Below are experts of layer 2 (counted from 0) of a mixture-of-experts language model. Rows are named router (the router's row for the expert) and show model dimensions 0-127. Each number is 200 + 30 x the weight over its row's rms, rounded and kept within 0 to 999.
After each expert's rows: "gets" lists some tokens that make up at least twice as much of what it gets as of all text. This comes from a sample of Wikipedia text that the model never trained on. Tokens count by the router's weight.

# expert 16
router,239,227,163,223,233,243,236,190,254,162,243,229,185,247,248,189,237,216,185,215,180,238,218,219,209,245,243,221,237,148,223,241,214,229,218,199,196,209,237,233,168,212,170,186,259,176,136,215,234,247,236,249,232,222,183,234,205,194,214,230,186,239,157,173,226,222,198,195,191,184,201,197,161,192,261,148,189,179,213,220,191,192,183,210,175,226,187,203,234,233,244,282,240,191,175,198,165,208,147,195,199,117,181,183,200,208,218,169,198,239,214,169,191,195,180,219,239,210,182,200,167,234,164,194,208,218,174,176
gets: "in", "on", "t", "l", "al", "an"

# expert 0
router,235,227,180,242,235,226,234,229,225,171,239,193,159,239,225,242,212,236,169,232,195,235,233,228,237,228,233,239,233,169,241,229,238,198,205,175,238,175,229,234,182,238,176,221,235,156,163,167,185,239,240,228,175,223,241,239,223,226,215,228,210,233,185,178,237,236,244,232,167,192,229,198,194,242,236,189,236,179,238,237,160,207,221,234,185,193,177,225,241,240,176,234,239,247,214,188,163,232,162,208,199,166,166,226,174,169,220,187,174,227,189,199,163,201,182,230,240,165,171,162,164,237,171,185,239,238,164,203
gets: " L", "M", "\n", " N", " G", " New"

# expert 13
router,235,227,180,242,235,226,234,229,225,171,239,193,159,239,225,242,212,236,169,232,195,235,233,227,237,228,233,239,233,169,241,229,237,198,205,175,238,175,229,235,182,238,177,221,235,156,163,167,185,239,241,228,175,223,241,240,222,226,215,228,210,233,185,178,237,236,244,232,167,192,229,198,194,242,236,189,236,179,238,237,160,207,220,234,185,193,177,225,241,240,176,234,239,247,214,188,163,232,162,208,199,166,166,226,174,169,220,187,174,227,189,199,163,201,182,230,240,165,171,162,164,237,171,185,239,237,164,203
gets: " B", " F", " V", " f", "F", " be"

# expert 10
router,212,227,139,239,242,238,210,240,206,201,220,182,193,227,209,211,215,211,184,227,177,232,226,195,249,208,251,216,229,136,236,235,213,188,230,177,217,199,250,243,207,244,166,202,208,175,172,175,179,235,242,227,201,200,202,219,239,224,214,215,231,273,171,136,217,251,239,247,174,204,206,217,208,226,206,200,202,181,227,261,196,193,211,203,214,199,210,226,224,224,205,232,214,206,239,192,190,225,170,227,216,183,184,218,204,161,234,190,163,193,183,167,130,211,198,264,221,168,187,174,170,258,194,214,284,274,176,196
gets: ",", ".", ";", "),", ").", ")"

# expert 1
router,235,227,180,242,235,226,234,229,226,171,239,193,159,239,225,242,212,236,169,232,195,235,233,228,237,228,233,239,233,169,241,229,238,198,205,175,238,175,229,234,182,238,177,221,235,156,163,167,185,239,240,228,175,223,241,240,223,226,215,228,210,233,185,178,237,236,244,232,167,192,229,198,194,242,236,189,236,180,238,237,160,207,221,234,185,193,177,225,241,240,176,234,239,247,214,188,163,232,162,208,199,166,166,226,174,169,220,187,174,227,189,199,162,201,182,230,240,165,171,162,164,237,172,185,239,237,164,203
gets: " ", "\n", ")", "\"", " \"", "o"

# expert 2
router,229,221,144,207,196,258,255,213,266,163,230,172,193,202,225,264,200,210,145,207,216,222,266,241,215,275,221,203,210,200,233,200,232,202,224,192,235,196,244,247,207,245,209,187,228,181,146,210,188,237,223,221,155,213,208,211,223,239,191,238,193,203,214,187,273,226,208,240,126,191,225,184,183,242,214,160,193,161,248,243,164,232,217,202,167,205,203,196,248,235,186,239,243,238,220,188,179,209,163,193,200,199,179,218,141,164,249,172,195,189,205,203,166,195,209,206,213,168,205,189,174,196,202,206,210,228,177,189
gets: " the", " a", " The", "'s", " an", "The"

# expert 12
router,238,243,183,215,258,188,219,199,227,151,230,215,135,231,214,238,219,234,172,253,207,226,221,240,247,241,235,251,223,141,233,195,226,214,220,187,221,154,221,214,143,203,183,211,239,161,187,181,190,240,236,239,151,212,214,224,204,254,223,191,202,245,177,206,207,210,197,224,161,185,195,179,176,208,297,173,221,184,247,223,142,250,202,211,186,211,168,202,239,241,212,207,248,221,233,195,176,245,182,209,191,176,189,222,206,151,222,195,193,207,208,186,179,183,159,224,201,160,168,182,186,227,193,209,233,224,159,217
gets: "h", "ar", "am", "u", "i", "an"

# expert 8
router,235,227,180,242,235,226,234,229,225,171,239,193,159,238,226,242,212,236,169,232,194,235,233,228,237,228,233,239,233,169,241,229,238,198,205,175,238,175,229,235,182,238,177,221,235,156,163,167,185,239,240,228,175,223,241,239,223,226,215,228,210,233,185,178,237,236,244,232,167,192,229,198,194,242,236,189,236,180,238,237,160,207,220,234,185,193,177,225,241,240,176,234,239,247,214,188,163,232,162,209,199,165,166,226,174,168,220,187,174,227,189,199,163,201,182,230,240,165,171,162,164,237,172,185,239,238,164,202
gets: " was", " is", " (", " n", "C", " had"

# expert 23
router,235,227,180,242,235,226,234,229,225,171,239,193,159,239,225,242,212,236,169,232,195,235,233,227,237,228,232,239,233,169,241,229,238,198,205,175,237,175,229,234,182,238,177,221,235,156,163,167,185,240,240,228,175,223,241,240,223,226,215,228,210,233,185,178,237,236,244,232,167,192,229,198,194,243,236,189,236,180,238,237,160,207,221,234,185,193,177,225,241,240,176,234,239,247,214,188,163,232,162,208,199,166,166,226,174,169,219,188,174,227,189,199,163,201,182,230,240,165,171,162,164,237,172,185,239,237,164,203
gets: " N", "n", " Y", "in", "m", "or"

# expert 14
router,235,225,183,243,233,222,232,229,225,170,241,196,161,239,225,243,211,237,171,231,197,237,230,229,237,228,233,240,236,168,240,229,236,200,204,176,239,177,227,234,183,239,178,220,235,157,165,165,185,242,242,226,175,224,239,241,222,227,215,228,210,235,183,179,236,238,246,234,169,193,227,199,192,242,235,190,236,181,241,237,160,208,223,234,182,192,177,227,242,241,176,234,238,247,213,186,163,232,163,207,198,164,168,224,176,168,218,189,173,228,189,200,162,201,181,229,238,163,175,162,166,235,169,187,239,239,164,203
gets: "ing", "es", "ers", "er", "y", "ic"

# expert 21
router,235,227,180,242,235,226,234,229,225,171,239,193,159,239,225,242,212,236,169,232,195,235,233,228,237,228,233,239,233,169,241,229,238,198,205,175,238,175,229,234,182,238,177,221,235,156,163,167,185,239,240,228,175,223,241,240,222,226,215,228,210,233,185,178,237,236,244,232,167,192,229,198,194,242,236,189,236,180,238,237,160,207,221,234,185,193,177,225,241,240,176,234,239,247,214,188,163,232,162,208,199,166,166,226,174,169,219,187,174,227,189,199,163,201,182,230,240,165,171,162,164,237,172,185,239,238,164,203
gets: " h", " Cl", " Col", " sub", " trans", " Gl"

# expert 4
router,235,227,180,242,235,226,234,229,225,171,239,194,159,238,225,242,212,236,169,232,195,235,233,227,237,228,233,239,233,169,241,229,238,198,205,175,238,175,229,234,182,238,176,221,235,156,163,167,185,239,240,228,175,223,241,240,223,226,215,228,210,233,185,178,237,236,244,232,167,192,229,198,194,243,236,189,236,180,238,237,160,207,221,234,185,193,177,225,241,240,176,234,239,247,214,188,163,232,162,208,199,166,166,226,174,169,220,187,174,227,189,199,163,201,182,230,240,165,171,162,164,237,172,185,239,237,164,203
gets: " |", " E", "E", " I", " Le", " de"

# expert 19
router,200,246,197,214,213,228,209,215,220,203,259,214,173,233,198,179,209,254,194,219,193,249,245,221,252,204,230,278,237,183,238,224,256,170,204,208,229,199,254,257,196,218,184,215,238,179,189,180,200,228,231,212,163,205,229,228,223,208,220,236,220,188,217,144,218,225,227,226,197,187,226,253,216,215,238,180,246,193,211,238,176,187,182,276,162,194,138,202,224,232,173,209,243,238,206,161,170,188,177,207,173,148,202,204,209,201,218,199,131,234,219,206,171,229,223,223,235,205,138,175,201,234,197,155,240,208,162,202
gets: "ed", "ated", "ation", "end", "ted", "ations"

# expert 3
router,265,232,200,220,208,222,246,200,191,183,235,166,190,248,209,258,199,252,176,210,214,234,217,228,209,236,266,249,239,199,207,211,243,196,200,214,201,210,212,244,185,289,174,222,222,163,179,169,185,227,226,233,201,252,243,242,198,181,206,219,190,197,185,200,239,240,205,226,152,218,231,207,181,207,236,211,229,161,244,212,183,218,223,189,210,223,212,250,227,231,165,234,213,225,200,206,175,229,147,204,217,156,159,176,164,162,198,186,147,240,190,162,168,198,171,218,224,178,150,131,187,231,166,183,219,236,193,204
gets: " 1", "1", " 0", " 2", " 3", "2"

# expert 6
router,235,219,190,245,221,213,254,259,228,173,235,204,155,225,213,243,212,216,176,222,197,227,215,222,219,228,228,245,223,155,237,218,223,208,184,155,239,174,224,231,175,247,195,199,251,149,166,180,183,250,249,217,176,222,259,236,213,208,201,225,221,236,207,152,237,229,236,207,170,194,228,211,208,248,234,181,235,179,240,238,144,203,239,229,203,179,171,213,251,232,167,229,232,249,218,185,175,216,180,208,208,154,178,222,182,173,213,187,182,239,197,196,162,193,182,224,221,164,167,166,142,221,178,186,233,229,151,213
gets: " he", "==", " He", " who", "===", " She"

# expert 17
router,235,227,180,242,235,226,234,229,225,171,239,193,159,239,225,242,212,236,169,232,194,235,233,227,237,228,233,239,233,169,241,229,238,198,205,175,238,175,229,234,182,238,176,221,235,156,163,167,185,239,240,228,175,223,241,240,222,226,215,228,210,233,185,178,237,236,244,232,167,192,229,198,194,242,236,189,236,180,238,237,160,207,221,234,185,193,177,225,241,240,176,234,239,247,214,188,163,232,162,208,199,166,166,226,174,169,220,187,174,227,189,199,163,201,182,230,240,165,171,162,164,237,171,185,239,237,164,203
gets: "–", "-", ":", " W", " T", " ("

# expert 20
router,235,227,180,242,235,226,234,229,225,171,239,193,159,238,225,242,212,236,169,232,195,235,233,228,237,228,233,239,233,169,241,229,238,198,205,175,238,175,229,235,182,238,177,221,235,156,163,167,185,239,240,228,175,223,241,240,223,226,215,228,210,233,185,178,237,236,244,232,167,192,229,198,194,242,236,189,236,179,238,237,160,207,221,234,185,193,177,225,241,240,176,234,239,247,214,188,163,232,162,208,199,166,166,226,174,169,220,187,174,227,189,199,163,201,182,230,240,165,171,162,164,237,171,185,239,237,164,203
gets: " (", " St", " K", "\n", " S", " was"

# expert 18
router,235,227,180,242,235,226,234,229,225,171,239,194,159,239,225,242,212,236,169,232,194,235,233,227,237,228,233,239,233,169,241,229,238,198,205,175,238,175,229,234,182,238,176,221,235,156,163,167,185,239,240,228,175,223,241,240,223,226,215,228,210,233,185,178,237,236,244,232,167,192,229,198,194,242,236,189,236,180,238,237,160,207,221,234,185,193,177,225,241,240,176,234,239,247,214,188,163,232,162,208,199,166,166,226,174,169,220,187,174,227,189,199,163,201,182,230,240,165,171,162,164,237,171,185,239,237,164,203
gets: " R", " S", " D", " s", " d", " b"

# expert 22
router,199,239,139,224,205,224,207,204,208,199,215,160,176,233,227,219,225,195,184,225,170,269,265,217,217,222,209,211,244,191,233,270,224,229,233,215,292,184,236,252,181,238,160,232,207,173,167,214,212,216,220,248,184,204,206,266,199,220,202,213,203,203,153,139,211,259,222,218,119,177,196,203,207,246,215,222,190,193,210,246,187,206,237,228,218,211,210,204,227,257,188,222,216,234,184,171,177,214,168,221,207,193,148,188,191,195,193,191,187,199,206,161,173,221,205,208,264,153,172,179,173,209,188,184,211,238,160,216
gets: " of", " in", " to", " for", " by", " and"

# expert 7
router,235,227,180,242,235,226,234,229,225,171,239,194,159,239,225,242,212,236,169,232,194,236,233,227,237,228,233,239,233,169,241,229,238,198,205,175,237,175,229,234,182,238,176,221,235,156,163,167,185,239,241,228,175,223,241,240,223,226,215,228,210,233,185,178,237,236,244,232,167,192,229,198,194,243,236,189,236,180,238,237,160,207,220,234,185,193,177,225,241,240,176,234,239,247,214,188,163,232,162,208,199,166,166,226,174,169,220,187,174,227,189,199,163,201,182,230,240,165,171,162,164,237,172,185,239,237,164,203
gets: " |", "\n", " P", " p", " M", " are"

# expert 5
router,235,227,180,242,235,226,234,229,226,171,239,193,159,238,226,242,212,236,169,232,195,235,233,227,237,228,232,239,233,169,241,229,237,198,205,175,238,175,229,234,182,238,176,221,235,156,163,167,185,239,241,228,175,223,241,239,223,226,215,228,210,233,185,178,237,236,244,232,167,192,229,198,194,242,236,189,236,179,238,237,160,207,221,234,185,193,177,225,241,240,176,234,239,247,214,188,163,232,162,209,199,166,166,226,174,169,220,187,174,227,189,199,163,201,182,230,240,165,171,162,164,237,172,185,239,237,164,203
gets: " |", "P", " H", "A", "S", "ig"

# expert 11
router,206,215,170,225,235,205,225,241,235,137,224,191,120,216,202,247,198,204,171,221,186,218,253,243,219,237,217,242,260,181,244,232,234,193,205,171,232,201,219,257,144,231,158,239,212,179,147,181,174,228,243,195,200,242,219,231,201,236,211,241,179,224,170,193,233,253,221,241,188,221,232,212,203,226,231,184,262,180,212,224,150,180,194,193,178,183,159,234,237,248,190,230,235,237,190,215,162,226,178,187,191,169,169,194,174,190,188,173,176,203,199,210,170,220,202,195,242,203,189,201,154,220,156,183,236,218,148,184
gets: "|", "-", ":", "=", " /", "%"